config.toml
num_hidden_layers = 11
hidden_size = 128
n_experts = 192
experts_per_token = 6
d_expert = 32
d_shared_expert = 64
hidden_act = "swiglu"
moe_layers = [1, 2, 3, 4, 5, 6, 7, 8, 9, 10]
router_score = "softmax"
normalize_top_k = true
routed_scale = 1.0
balance_loss = 0.00693
balance_bias = false
init_std_router = 0.00886
lr_router = 0.000995
vocab_size = 8192
norm = "rmsnorm"
norm_eps = 1e-05
tie_word_embeddings = false
optimizer = "muon_variant"
learning_rate = 0.0077
beta1 = 0.95
max_grad_norm = 1.0
batch_tokens = [65536, 131072, 262144]
max_seq_len = 512
train_tokens = 669800000
max_steps = 4482
dataset = "wikipedia_en"
Below are experts of layer 6 (counted from 0) of a mixture-of-experts language model. Rows are named router (the router's row for the expert), gate (a neuron's input weights, with its number), up (a neuron's input weights, with its number), down (a neuron's output weights, with its number) and show model dimensions 0-127. Each number is 500 + 40 x the weight over its row's rms, rounded and kept within 0 to 999. Numbers have three digits each.
After each expert's rows: a language model's description of what the expert responds to. This comes from a sample of Wikipedia text that the model never trained on.

# expert 30
router:483511493549472536462461504531472519506544445456496548407493460507528546445525508499552483495459488445490495483550538512414500512543479527432534506494548529559564511487453474541489488463492461482486484475603458607514530504578537583510507436516435502529457510517469433465562486433556485528531556586472527451541511544512550461555502531495510453479465483496504559509443479557469462572494
gate1:459558485489464558403517478558455507576521424490524547503418509447469475484438481501523529459526546528497475470525527497534496521569478529510474474521503501518456575411642584466503487554494525424543461498524520519523451440476542494496479500510433530545525549560496475475524515552516562582516507541484514486499476460456512504466508537533567569494554509517525525478537519489536438501499
up1:505462494484457500566443547422549473501518465437474516445514490480474441527588438499461458544501447461459568487469549519470590575500496489482437448514487429490455521475404499478548523487467494460500489450466566497458458467486499479523477461461485533552567507541522445475476460546481489427462523492531497473579491535415439517484451557502440501490493467494518547548501433491467529502443
down1:505551485356505443468477569463517470567548500503474548484479518514487481485463541568531480557455471523527453512486529535429462498491491507479521478506499508536516482514438523441454452534532446544552444502450461504479533497566520392515535487514499450524497423510469542426513535495474586487531564535536427498542468478423515463454466543507480492465504481497512413566476470465458485533539
It responds to: Pieces after capital initial. Word pieces and capitals following an initial capital letter in personal names, acronyms and abbreviations, such as B-ele-w, L-ump-ur, GOES.

# expert 63
router:449489554502450454452424434542448475436468484472511482491415545514522451429506488460544537560556540440460527455565504569477523549462553530535517504582469455447480561436464565507476507526481495495461477456506523495476524439571507419482459488446483471476532544525541487550466511553493438465423505565476512501578537535527511513491496488548493474455530462546526474507431482515477502495539
gate0:502524450550531479512634470456502499495495510518486504478464460521537534453465490521473479509513560523471564530517469515487552526438499559557477560562464489512618571445573513478526487486517509532485561490489477454548459485514476435473489460552470506464538446514488576535551469491456520439556507470517497530542544568473428544504473428570466523465489502469474469536506533471487557592527
up0:482387525478537508512528528469492514473484411490487533514532523551563499533444557596559458520541478435550536443476456514470507458449528516497422500555509537480491491553489433490405516557533463490531534440512481477542499506484514451518534496521462501516514509578534518478516381449514481473486483537510541518460526498494487501564471590539509575534451473518450451464539429515527472468473
down0:483504548441480458526440527518545537519473451537538503466523477515526531531463462525529540472517420427570524478495483499527452508497493471484490544548576414527482510475429525465495504494536490460477524436498436532412572517482493466520563550524493507452460460522549496527497490515463504501495593526416524454471454540517555466473460567550545539430437421509489503503429477504466434485416
It responds to: Foreign name pieces. Inner pieces of transliterated non-English names, especially Turkic, Slavic, Japanese and Thai, such as Baikonur, Qırmızı, Nakashipara.

# expert 17
router:541586525449510490508497546487557579482438447502524542430496566492473572443510480506448513546563557447465550475562464497493484485476478528493519527559522512479522492493490513550489579463537443544452573467449527523434476529471458520496543522575496555465507512575514452575484520535571574519527495468541568510467438551554484522544461490462508507532524471558544524433529478501545507516529
gate0:455534521459494455478544538540489508456437498538470501490522467411550573489500472536514419494448521545499518508540467456525504535425435496424458512504498539566514428512512611498480501498522522514433568544492555410491515540514494475413515480544516469427455494481504431537474490574503445514515524521441576499459474533487475495524610476494509481477473514542466494475515505483550524560543
up0:518547476525462501514498505445438529571534495476476554600475502566520470465511500478466582552512436577513520479496544549462503505555496430495527501512516470505458501538497433481519486502501495464493478511489465555511553527546412493597457481477454598551531491528506486523448408490440434472488586489464502496501541449482477472567491533495447576525549460452526449498482511528496416494513
down0:484492559568519523431505474496498418482496521524502540505504434531479410554492522466495468485547476445487491450554560413487489558415523508538517443444545493423571531526476561466542499532544460549542544519486541462516548507519473462429475509452491466519544426566509477480501506496508487482420510547441546475503593469459535513573493534445531496472554481501503435538467492451533475525482
It responds to: Media and music nouns. Nouns for creative works and media, such as album, song, film, episode, magazine; also word pieces like metal-c-ore and Show-c-ase.

# expert 10
router:500460438547559496481494569550510455513503472503492462450509467495574524498551487482518424419524519457499469451474496473448552507415531516485536513515445529459504430460531534529446534555532503492556504544524411505484527521521507445498566519506494453548534568494504620528405476520524501468533400457535505499551479503485497411504572519473523457509567498527527555464495519479526449488486
gate1:501477507480548501522508496495523471401459492475487526509496514511443500503474465528517510425491506462519451559657486457531504454480446475498428518491486439526473494447415573459484488464544462481513523472525513453524528486512490524480590488482465477609532498594428482476509493563535476450422461450479526467535538435472526511473513493547497437552463488546525499530503444456527448492476
up1:438451594557428538536507444505500564548432491494467450548491449474457480476498587504493530539458479516481524409450493509533556501527444553441483502543487538454465515511519427510488517484475556583518509520506540480495475545530472509455468544396471527512479468485538511506476498483468568498610528510485474457487550515464414490572506527520542544511514437531476514546536497558488498462551
down1:480476447437421603545484442454471472501479462507487573506458512494553473626457522552487518432513430501518515494497485506467431571433471507502516434504455522469450546537459468444435533502534477545460480518487519543432490586478509473462415476508533526432478482495493473453516569515517495562495454532542554514510437497537470519497506518541521533494491515466476499500466459551456572482497
It responds to: Digits in tables. Digits and spaces inside wiki tables and parentheses, as in swim split times, scores, birth years like (born 1985), plus stray non-Latin bytes.

# expert 24
router:520487579507489501453517481567539486536516518509558558494480478540582489459541544447553541434530495477419431456548517561462508471415543507524527491521496557530458462438504515529520560541554457513535500497508416477512483453488439459535495536481497467539506537475562447461489414545584437562520476519482504447509562452514506521525469489472569449445527537536515462531469502528441511550534
gate0:445533394536544460559527507462488509524472530518551449491390462450455435491483514424499511461499561444466457491455460534463452482533519562498520440480424532433518491477564528494554463474520565479504537490511544493522478523502574475478582453471435478554517440513567484474482436516506471560523457453517523529446482497527532477521465512458462547517472456528547498490512459523548455458560
up0:518522503534457516450499579492449482514521562443421535529546509558477526541472515465428556483462484532458520516482461445514495510517476428395460497463439543543478513592524502517524465511449458533582445472502538528491470522478519524464477495542526519470530521432477514503544543450465535524572566493478520444473485402493471512528511501465483496451472569494417482550492543509492605476455
down0:467463487550465458476478461456530517454472461484493512566481456473508555539505471454594462466500648489497429473530507534536441493510513424409434511519477540424486499529497528495464483518510511495504466508504487574478422539466498454440479515495457583507512555485471554542537462529556469448498475443486466550522561543499550537460531465497468460510514529532495441450565479427495481519508
It responds to: Mid-word name fragments. Inner word pieces of foreign names and places and of ordinary words, such as U-ed-a, Z-ed-ekiah, tor-ped-o, I-cel-and.

# expert 6
router:509468544504472549466528561503443508503473478552451444545512524424547480457477493488496453480519449510497462568468496445556511589497412527523530431520484508517554504455483482454506509600438501471527506503496560488554531549469500452509528465524541453573502490490466577557474476434526449501488456446505552469464513457414514459548517502466521467500425438489432527559497558448450522540511
gate8:500491504446498492520451540457516466458458485458494436489462513481485583540440480465459524541473488517579480498444457650527531491461504556504555491484461535408473500552547556512523487487482468515446467469567522508567539492499465491469531528400575488496468528546474481504508461551544498542505488542509497535499520517492502525523473514496475518571469571469487551497556530520461528585613
up8:488448471483547531433452481452585493536511440508489474504475568484462500545465411475491491539533446577391506517527556554562528477427462495473508547479566479522514444548472434516468482504505498493494469522481599498496479444492548505461507499464543559487495410505474525541529488525540515542549507489505497489492602461491490489510414485555431501501494430543497560453448495469511518503550
down8:455482540502541410524535524477539535495455486555457476458511472449432527523486541534539527488491516444507510512524503483520479465471523498529474464519548564504469523487549467498574477510474577552470528535597449509479490500441554448516528447520517536468531487457524514481567483469467503523559595438536438545446457471494485540579520539548485523493455555512632570512476501524555503538434
It responds to: Digits inside numbers. Non-initial digits and separators within years and quantities in census and prose text, such as 1'9'33, 1','190, 1'.'7.

# expert 35
router:558499537603522556575478519485530530560418532565490483508509543468469521520525521506483422539549492536557550428509452486463509551460470490497506505516450510451537459562454468493414508475439468498558466474514493500467595510507475478537532530505531483546573477512473600504479523444564501504479517439518494430502536508498540384492499540501530426556519503459447495531553520489480500492508
gate0:553515456515506498549483485594510467429460437493572470531463503500488451457525465544453509543549468523498534425525467546509521523443497491462545481566513426448478462527511522555461505545527553508505511542568403494476455434482519514476459566433462445514579522547525520483499499447562464497545581557492439538462529519497515484456529521545473481498488457524447505530503489473550573426466
up0:533406483552486583518545550477538513499450527466499514546499483520494497532529537486456494517448500518480467544499426532449554501484508520565479434492517479471518488511475465488485529520481489540448482561513505480402472495492571498407496532446462544442442441505487517468475521385498475542517550541570378497429492540419529502540540480496541445473563550478510484516501432496499464487519
down0:520473468524499498493526520446507478426475477509434462462535516455486484431503439512521536517502446454605516531474515522520492504526560450479545551446534510446557504499500504527478561521500521519523555576504445499508509474497499529516445523495546433543594498446536440452464467434550493433446505459553554496459526474415468608509527402526479506480420488476518480477439484468445482489483
It responds to: Numbers in tables. Digits, dashes, colons and commas inside scores, dates, times and measurements in tables, such as 6–3, $10,000, 5:00, 5 ft.

# expert 13
router:482497535487514456522463528501521531494490486465518475504514486523443518435507420490525429485534504596512486453450430541542522480506519534495403422440510502454476550539594547515537421490496521526423415497609549508497505496473469522480413478477567555549490498493543554432543521442462463471535530474536486457482524533482486511445442444518513558505528485512503459546469510532515558510476
gate0:539519460553444526437540508450590442437513504563553538533527545485559558507470515512508417541531578545484532512454479465501527489461476549536455521536566504452553442464510522499427477549436533498483554450507547507475556480510475459484461490500519539504503493475556473506485484501474505564531513437500621537544565542498521464566476424458513512509558500509468482573465497509512505443456
up0:502507468469557517443415539430433473515488499537550542522538562549503512505481545522449527531479472482483560521501550501512558517575483389548543554526457527468479536499454506548455420449519527460472577506554483515518489433510493524509464450468468448456531501484541492544536455506514463481469429550521530483502413559548534519512441510509483379498582498528499555489525489519486486463517
down0:543529480609487441518505521517442558506480488515495466545479465535471486488503546554533542508511493490464488457524519535422511517524448529524437499487485526521488515469485471538517448524496389435563566478479439418561550529464453541492478503516505454488431509515578577568532518475433576554568517521502482526422425451487504567459501512479486485464499480528500465494491485438422526516541
It responds to: Possessives and determiners. Articles and possessives before a noun in biographies, especially his/her/their after verbs like made, played, graduated.

# expert 55
router:529538402472524461505463460529495597498500444487499499548502499512460481498536514538455526483515573531534578522493405484491519502524534456529445456527536502471506486487540525504484510449442494523480434464524501453550519539443505460439488457532573448457535480546505469505547522434542582474529518546539520457510589533544526550539531435504535473557435529512532465446480527433490556594521
gate0:520547504537466521430508540486507528555533508524458530547504494500502512500555447515514513477489484441498542496457401375511509427561456497568539550495550532569470495499536480406524490498468475491492429495421506406500466455440460475478535500550541521475559540402566474500501519443500510540462442463540565557480518478481502450496536475525466495530466552582530535506479511492519470492511
up0:468521516457522469473543546466543515491518442525486543523480499436524487479428485544543507506478524510511531473543475521488440532494501495465461504497511467548485543403474474544573569466475529568539526443467514513523478468457443590454535479501468504494414556515467515507464548493469533446448572430529469479469411541514509497564451554437526457520521538486547485593401547538494464513448
down0:451541459395445532509456436405506547516477472546487438528488533531509536578515495491495509484560487564527425418538484562443489556497472511470520466524518503513493505535515527480497486523485521458449531538532507496545470492511568492551475560509459455472471482559455465548419508495437501556510508564525485489494456455453532539486494578515501502548550448565450459420453480509431534442492
It responds to: Plural people nouns. Plural nouns and pronouns for groups of people, such as children, members, women, police, they, them, often after the or their.

# expert 58
router:491504545454487494468451567531533459449479447471491544458457512518467541488521545439510552592564523451483523477571481499547463497509515463462563534493529520518456501498467506538458550503468475509460482552455462518506517516548524499525458529467454457566526447533470428465536457483516513435446427439565548483522565563522473511501477449457508583494524434500602520471463440552498492421544
gate0:487486462515509456481523560459449522521538480472479491518474474494570506442491460532514522526497596501504415522561543448492497450509466475507519508460443484532489469494479458481495503548426485423445414513485447479510571494542499506455491512588482492509463562436395510529493466474512510482524456544542541499536556490422590495522567475480516578492492550559533572542526412521498536514536
up0:540443481480540544473558504512571480492514528513532482483549491504562496513521513498524469509523407446572484500479442564458573497505512489508483538515518546521561521497510474480557448539539496523522486499537505552472473531520468479489459518422499532556530461550506466335469553489490488497452527477519484475607501482535566542506498584533534430496426468518487476484516512441545535502402
down0:502468549464476492479467475538473494480477578497523508495467506456504521474524543534555537449569529532482547525586487461499439479495422454537540512542508506462572582527492476538476526496519529424593476441443500550458475488542519523497496531536534524510496488533469446460456557391482522550549471514507497495471504459519477489573591552481488449469477507489481557435479542443519507453386
It responds to: Coordinate symbols, line breaks. Degree, minute and second marks in coordinates such as 37°38′08″, plus line breaks after sentences and possessive 's.

# expert 22
router:437480455538462453406482455505447512529549556466582501459472567519510434506471507442540535464556504465506540449565519516482535469476507467429550522514477525526466478443547463544491454515495471485498466453443471523514489443559519503483468542450553476422484585566525459525504505532489500445483529512479530509519495561547537444553546539530516475441569477515479486555410562517501513574462
gate1:444500520494530491488514456515445468567466548533530526520443498456444498521449484491481531451507569464510479440508474453518485451469461551459590580502463468500545431466487448534525500540558576525571465478546499443503620472537471489472431491500463552468479514481506523473433520503485502617476502481507462524469502455487440473457528517516527520535494477502444556530465485575475515602501
up1:519400527394452534497492422565563476518473516496462514543492562491506492473475460525484440502504513476541449450554515407468438539421498420501409453491498508474479484518510525546531522487510576458471484481527498475573458507469532521531528462457472500485534547445468503395512537481553494488566499564511542477507464452530543536507467525485485452487535490551500506550489432514453483481575
down1:465509506393512408539506479452501478454496501488499477488502490509488490439511490479508556529496488446564426452447535507445413584465513507518548445516462463450511524555483464472541499443456561444544496471503540483426567473513482493575506504539438502422519550448529544468545514462519551500435501521505568490385441511505449487443504524493560543467495495488459479481450510533527513459485
It responds to: Mid-name word pieces. Word pieces inside non-English personal and place names, often after an initial K or J, such as Kalgoorlie, Kaikalur, Kimberley.

# expert 1
router:462471458474484419401471467524491479495452471458457495448440533541518511448499457455473511493444472511528587468529483548500535532517568487541520493546512396452556523487459588507449497487452476479521468569533546508486475505588450482492515485548459396458455527520540460550453473459454512435500503556489469516534431505508520522454519529490469495512547465543559530551434480469491547523532
gate1:529438495562516493522442530534490532556459509516544473493516509597532505482501485586455476506461496452479523516600450523489520557512501503515462434455553476466524546455472601534459519462508462500486506552503526519480476476576479463567436539495468448447482497528483558458531493543509466531459526491488398491583518487510498540505518472539501440536492447533489562558499546446549565492405
up1:537474466521493488504457575519525497551475475464482564500510532553507542470487504535497563449472479496427436487592425435470503469516448497509436534532539529484473528504512571507441532525503450436522516559492561437498541491486462453535507515495526410482496532560497496495500463457554446441573551495412479466591444483490529482552501515446445464510529458479479503568416468464510496470453
down1:482544461584448501432564523527560495462534494572529437526515427496637484467505526482475484518570489587470511461493507512527450450456476552488530530479427476508520462504520442433557477523528486538518445472518526513543497526530476534535470487492472503510511475484462480564506584506417534549470512486533483478452443522521467505509405546553537520538446507512495515498594525562490514507544
It responds to: Slavic surname endings. Word-final pieces of foreign proper names, mostly Slavic surnames and places, such as -ov, -ski, -ović, -burg, Oblast.

# expert 32
router:500491478502571517522545554438566546516505554528478468459555562534489525542556542498431449580553545518520544512514538517504513446475469430524456575439532519498511442443438513511524490513492465518527479478453507501483567559535536535528514475476525493528548466499521519530459495543569533506528475475488464509422454434509436428562440541489568476476553468455433538537505478470506571532424
gate0:498512537491581520504581505519529538471493493463444498560604547500538544514454527519504449480471530431471510480501505489503573470521395477538543521549490481505409468481482556387520479478584496442513509568480436454538554520582502544465491518540552487456438543466501486494503432494512452548534465506528535467487523457499521438469530533456505471506525465527408530497479509468508511449480
up0:535448509510521457459532433534466494595528491515486514520478516504511567470476400400507516494454508575496469496493476556515476527420476459494463467441493525413475465512513538445540491491543504467476497596516558527475526493432492513480500531504502497457538562446499510599471427524495503511471582563596508532489506478514498482466440547487484465478418477516431511514428492472553495506518
down0:502488429456464496506533511515491498533526535456463504485532495552477466544492558427543547463466458501443530492452451510533474593499505466492535509484467463531532564500474409537455560454552452438514526561572507529444449499502490503484487512408505573436510462484528504512518497608497431457453465549482489490473462522542522531433492417530461571510471492525581470513557489558520468475470
It responds to: Hyphens, dashes and slashes. Punctuation joining words or numbers: hyphens in compounds (best-of, low-density), en dashes in ranges and scores (1993–present), slashes, apostrophes, parentheses.

# expert 33
router:497482412453412467521432598470512581550515477524532547554469548493494481447531488506496533445514493563474552547445523520476515497518554537504455518458549526483522478525506452485528502484490458507435436483571543538569543524444435422520478503533542550445516471564457485491546522448537513538508513531564492468508466465496517547548549478537492487553554550519525502493446422485552466431499
gate0:523479451531467440552470486471461429519547518541526493538480507453501484561518496472443480502555460529428556508540523431467516533486485490521378548509515489439467546502539492533517452365520468460440449487531495499484515523487452558509530509469564539510493481530440615485449509492517484520485569371523531530508539512485476539513566507503456461481514477478481491513491446547515495439496
up0:508465530478538533527487457519436504524535524520464480483556446432502483565498420524498454487505508541499496514465567499483465488474508477473513524513589536514453508549481481530582446516474434450544366502481523471532505386530465550521525458526524571531469502441504508502512555506513454521463515466477595537486525572550545415491474535503502468581494535495469494573510483553556481483468
down0:502570524537488512491539479505467538480473574536559431507490516447494447507504517528479582488443510518475585505417480473468483520553481493448552494468552525433579549487501494541496466537504522526516491504461511488455450467545460443540499442477528516485605468520509572529501476564519519562539461471556494509491465523561541438560486574489514458545492531512550477401560482538514469528416
It responds to: Career and office nouns. Nouns for jobs, roles, organizations and offices in biographies, such as manager, politician, career, election, government, President.

# expert 48
router:486422557468506581544550543524443446575463488507427495535426430472461527544530537442519545526508459465479507509421526539503445464551515451484542466472560559504477481470476435533550507469490475506474458542491425522518503533452538537501500561520579460511463522436450466449486458419555476526551506502563532527484504468438475538474466443497559556493460547522533489537500523465531496520471
gate8:496479555447497540418493516545477515513508502571519504491552542491559520450566441510526573410510523519487437542515546475474535551543468553456504477458558533472502499536592519540553471538519511523530486563459517448518471461457524502462501498507570447488492551510439475532504410478568470494504510561499449524510534416521487486501482527534362529505437476469515497498467568465508449525507
up8:510544517461428478597517470507462512445576481496564467530523549481530494470448468612539494507511466532479449559458492490476480501495548457458508489519515492418412424531485498543527436529470556541479502425519461513458495482510496501475513537496446534528528553488506459440533471497473466496512473470542438497512559527535499513540502508501489637430455502480499507562546453446493558557450
down8:544495540484528477515528519457539549487580594436498519505490449519541556498528496505490534537544488541429527478485491516524499568514569454524481463449478535464508509491585467567551553483523487530505463511465477533510465440534518452514498439477514465486504458625556613615552489483578537511469462507542476516434498522458510479419530491481445477487515472478502493474459486487467531472446
It responds to: Section headings. Line breaks and words opening section headings after == marks, such as History, Career, Personal life, See also, Early life.

# expert 46
router:562476535612506568506580541576421455533545493518432561531537457458540548552534559503436470528496478442482519436481526487522474466480431485498479477530527527533498491528543509498471502468462509571475480563456452515510468521515511515490473537544414435456546479500478553470458464496472493446484523429519447515464545493437480548516570547444508470471549476453517478562491493459501446456526
gate0:566499492507494515539496508453457440499438613487496469546556517464500467504521495447566491502541486469516535455506490531507469517483475535551575473514554441509469580490589480505476508561557564531539492522480486516578427477535452536439570603510490489532527521574510503434571520514451479524477480490524542570496511473468528524538498532617496480465513483450459483524478447457514465507522
up0:498475559479422460496493494452474489529505499470474521524521506462566511480502479485481454521513551495518524453457433490540475483475450492574541461414517481502546510466528521475444510533531415533463526507446525512547528518496437488536495535560475494505590453570555485476462578559516472562411505426539507526534454510497554528509623436551490567463530549505511466550513425496525496515550
down0:495493517540520443484514489470605462487548486490440526504465481503450482456488540512473427524500496511531475476497450522504514562486539472533513541580538533515556490517467424543488450435494486515516487484477553481522504469520514483475435545415466529519465507509502523439518463520538512544512440495445527508513478617528541488438522568510534410424489532597456501466585429441450458552520
It responds to: Infobox field labels. Field names and values at the start of infobox list lines, such as Parent range, Clade, Position, Succeeded by, plus coordinate-separator bytes.

# expert 49
router:558502572441486503497483470514463497554535478453497560468497442446500553482495468442467566488578471481556507483499504458554451488462450558513517507497517533521494444480542522532459521489479453427467459493518557479459465509525476444574509474488543546528499465481536434442449488424511583439508546593452484523529468411525436461480474582461500443547535485514496484541446510510446449544519
gate0:472518531476458530531552496507437453557539494535558502469442477401527498465452481484490493575454465490519478580448524556465488460483533556479531463461471456532503519540495499526497542581516482450502562490540520452506469528521497481529547572541465485479516543530476526468475426503487535489460549576540578540558529519531587444494503558371503496460495533450497458471518453550470529550484
up0:456465488467543443432474560562501462504564496484482511539486506501598504551503521471553438461572469610473520518492530482537418517540518546537422488475499457440487461561521441506463537516448541543528527422405569460482513482506537503515488469439490549524499583521500536483514558563502431485526450509521518497486540474469452434490499534537518502492541514503459460565537497474500563485504
down0:464493423591485491501522516518530544437446501535502485509491490449448483508487566524547473514484467502481482488431563464455489510483579454482502532461508509465563505521541532489438518486519593536537587502582539526574514531482522472570535526493467522484570548485477505484555508493559447513542423469469609541503522518492506561539531501502463501425539551464452526525534484578506583489504
It responds to: Name-ending vowel pieces. Short vowel-final pieces inside personal and foreign names, like Am-i, Ol-i, -ino, -ina, Diego, Ali, often in tables.

# expert 37
router:570554415484481483511467516501513524448480498554492540546481487520477528500574457478442485511469434469452508560464497539568532531509437503565528510569502488470455507461529470450509523482475460443532480450460522486479484563461486451465506547523541498431514440542451468517520541444499519480417480581575564464537482506524539548520540458514517555501431559510550522428514407469503488416505
gate0:454550494435482539544496598490493425443562509483517423512437413441464525517465460482495514490503472476561456564524483490542518560438532477484507442522511510507530550495546523491521482509544478502442433459462580453528523540466470479443458457465570483463535529549496461555517477502499483506484478527491456561506533415502460485577549554570525476430526489567490508516550484532516510430533
up0:408414496443499504519494551546505510503528589527517443516513411459500511509510493454492531439531542557500466573489490488564497530478503537557461516485475514489411527370512505540479461508511516520480544552439466423512511472521480479443537527452422465530523547504442488518508529444433554464493489433408541509433508505502522539511480561515471524496572486516468555487504489478462509459493
down0:514468483461440526456479367548437467458464503505456542480522543493439446511559579499489495439457473528432467561507526515464496533505486544471530529568520567491461520475488471445533512487544433497449430512466522473509499497422455484493470447510519534495394451484542545531451488447511578463490445541559503470532506436512502495499496510527449508534540455518480460471448499454436439495535
It responds to: Abstract noun suffixes. Endings and heads of abstract or collective nouns, such as -ation, -ity, -ism, circ-um-stances, inscr-iption, organization, structure.

# expert 42
router:520554402460551508507489469471485563482498463549494487570473521511474443506534534522474543529512542466469526541442518504501486442550538452503526476468540510482475511499547524408517512499527451554489455488525503448516486573463549460465440501571570439428529449462482451542563534457540584451537465518557531530517576520560482538515457480498526537520398475510545471459531483455484493575514
gate0:464506503539598537571554559442492483553521534581422491500521458432440541595525542441484511577468495475529535516474552460517508469480484505524490482482479471570526495492445485475545500527474492528498532411561502452511508476503508473530517495506515456550497579506451559509477507484500485536504466477561481437524538533494489424477551515569498568562483527478541457561542508532516501571406
up0:538483446553513536496491532537538509475531526443510508489491516463426475461530459480524478518524491520518501523480463478506470503470524600583435512400553587561441530510526494511523500467512542494487541511426533565473553475494471491516508457495471466551533480514567492590488567577455449468472513532500539514421466553435430562463514491521564496525493569460423491509534482499523577463473
down0:484475514514514497511502563465466510505510550503486574515488526538506505455535512521547575576426554529579457503487490510620468524534467493506472563407433512484554516508480550536494513471509569547534530532531530511459485513509485500509504460534489531522482437496548435475486473563416518520487505479535559453526566559548450452469441537493525505446395465455526600496442512488526513521511
It responds to: Plural noun endings. Plural suffixes and plural nouns in running prose, such as interview-s, entr-ies, daugh-ters, people, members, sons.

# expert 41
router:488440478492558471513499572496424459504520468557519457548544519504539443489565526549546529452541533516518538500518520535449433464505538532512505481441424519545508547460538518547535509485495520550479431519531553484482536454467426487500486503534512585498505568443556538442530428546550412467544498458450521562499445510515484517427515461554498506543522529520493489537466529516540413520417
gate1:505445499493507490553507541505448520499500437507473456478520586516546472454498496526478541502455532558527488441506586498407484453514518545569558456475486500535551521483498508583439490514529510512480497507549536491609507564456477486494473589498498529551515535532556516530545585527464566575547489559446513557530489498481454504473509526582474523581513518571453475499494512519446492433501
up1:522488543519530541509454516538570471490508520494504505533491417471490545515514500479442449562472419565543532534487478516540462562475475452556463529475502515465525441533496461426510496503494474476491497487500434528520476480483514496483445419472477455425476458463440496391482413454469424456392534458546555474487533453460532499493555452489512514511478495432539534478437468472508569562521
down1:480472440574474522445493468560571550475468559549535521473444513508500569503496507502520499454454449519520508443473502453486520468541560583532524582575510554506522434473483532464475468473443509455538500460521538524513544502521484477531571479470548477431535506522464498436524502488419453551459487492540448557528505508456469399461473411504410483543510516506454502478513440434495493527518
It responds to: Biography opening lines. Nationality and occupation words after a name heading in short biographies, such as American jockey, Canadian soccer player, politician; also line breaks and headings.

# expert 59
router:471484536490493569521554511481535480502525551562533482520515460533452507501507395516514448452523467537427510545563541462533498500538443485486455507527493510550442477566549567497480438491523454516517607446475455489479511463485514524501524480444499441534547525461510497505483505508486525468507492449442452504598513530527484487558519542563377580529475499504526581468523434433466549473487
gate0:507491512510517531501482526505456556502525469486552566485504469542524565534435428554515496528459544547448518463523570514528474472433480474419470510581454480546547456509537587497496452480484431435510540507572500510480475490550492595508488499502497546541548504521502517543480501379483571457510537540604437500541593529515449514461490560487469543488506479523517506508547511508499502446484
up0:435500494514498493552468496528543532463412464419465526490569580529557462478550519539568528475501446534547515491537499420526405532542477478463467493522515499480413421522506541453432479477561503539421532512449451510573504451540557533470501531508530474511444502508511501477472521450525531504466560525569501494446458495476475493546483515531493512435495546497494541464472482439516451501405
down0:492495519430505483555449514554483422518506454483523431492454549579515529533475464459418454473549463545506468504579524429490508497451446477553510528551488473542483487464464509475421542482532466492486530495492551486516549511500453440477459481438514451559534526496504526502472480449454540545609481521498482561514487494414556517509535554476467520474519577486492518478419518571527435555547
It responds to: Prepositions. Prepositions after a verb or noun that start a place, time or manner phrase, such as during, under, along, located at about.

# expert 4
router:494518489476520512434549535466511483502436511458499411555498503502516549503511491466583484456551576444510420543461530504506541462527423487491537502483455465498429532549489540431448506534492497502547502475527531484479535468512585548415484481457535520475450516417451516504583432438529462495539482445508443529467505530529603530467497476517502501503482501535473562556470463508492538464594
gate5:558495477493539553515502486469543496456512509450460448471511499579444468540528439498465508497497481407533527470479500476493538534555532564557538448517440524461477476456485520515459440506521549534487489462503517474550544491581519483445504452534550526438484489431410511506465460474484473543487477447543448524496431491508523471528552451450425454516460509421449513556527527423506378518495
up5:498467506416484503591537493524499485456509527424497451483471493498488403428492493446470535507501570503516545506422487541499524511503511566533486537436462474504426520479457528483473389540498519539564469523501534452491523421440516550504464485524481550491483570497513500583463482554536446477533551466484581521498500509446538440469535542467516484514475500404451533480499548565496533549514
down5:530495428482479438504514435541498433501551497502408481469469476503520526544545523471508481502474491509486527490519566423497437502464531456454525470472464479592518457509519493433524496437517466585488574486497514488464503498543513517449470552505553431418543458570610503497467491437472528456455477490509502529524481451466425526497487462541513454477557474504394510460436518538465507454478
It responds to: Clause-opening function words. Words starting a new sentence or clause after a period, comma or line break, such as However, each, While, the, as well.

# expert 40
router:454515555454571431460414437501425539533479489478422459529532434535491523423467490463482515515512576509499546529542546473469487524537454519544553504522511516510477472477515470550501546447464547511535546475499463510498522411495453528570477460472537501517452441539518457563466538478427560518479479495485520417440531520543445482487530544559573539438541494460479507508439523512474437517501
gate0:456483531524517482525489494557392508482536489513538456473504459518510489473503451469468480391493507564489514506442602489496492567467495518580458552501532457519460503513531422443519477520575513474507563571536526522481550491417554518486584514458479571489541562501502514536480557484428464571482479487465491499477567549519483462512462498484533516545508461460451481489499590511528519497575
up0:457458523496497493518496552529498534483544516475504473452543523564395532504480468489553489397500496596514492456470565475518471490510491489491488515446522478396520469480583539485504566491498516493549540509460472527554535456488548480525583493476464520458473476519541512559487603402465489533457493473579442535533515559553503511535496469540538494444528494484505452472554550528546544431508
down0:468523495437429452470539517536416493544505452423490550542517484465422538514530480580460485487478491519527481522461541467456505538464544492468557551511482544500486439439531526552472512464537565478473541489472502468475398457503514467446463447517477510480506468455517591600554558473468569529560436479537500529545522540492477485491523529506548511440507536462538501553535525562465455453470
It responds to: Name-ending y and conjunctions. Final -y or -ey pieces of given names and surnames, such as Cindy, Patsy, Romney, Moody's, plus list-joining and or or.

# expert 20
router:557450465447555466452427512498487442473571394480477501493502435520520486503454462504440514463497478572502581538527533443471489506442557545507463524572455490558557549467462510481506541453581553513546462438466536505474457565457447443502477494492542501482527460493540445447496514469551490493491506589466488565498468516455538496532586479489473456484474510531544536521478546549461498502538
gate0:435540486599470542530498431516505435494488481523520536487512507466435564414516432497555470502534552489457481559441557465492518505453489549491543521566458511575513565497548500552596447580476469469548495490444464521534491430501488517477465539545517510483502532516466515472484488536469450497519476565553463576521466567458515547483515513521455537438531477553464506573479574495480498493473
up0:519472485564535417501457484460519464485449472575551509511501503540508483537443556511451535527425503492478562536534517526501458479488499513502497429590438504470467536474540486534488450486549484486530543513515440534544553512542390473524543494483488522584494451536504533491509500421450543410461497529491413531435530526510519554497463523466521490524485501534459529599467530511550441455567
down0:481527440517497442491586499463446517506457497468465479490552521487476432387489554462460537476487556508552482516477442521483491511572477487507491527506505583483497567454477522471557483520407530556548472497515431508509497465465490559539578484507549537478535408569558511487542571463421483469455470498487455470478474456524449496448509521453510516514429490469504480492509519407566479518477
It responds to: Place and country names. Country, state and city names, often completing a two-word name: States after United, York or Mexico after New, Italy, Croatia.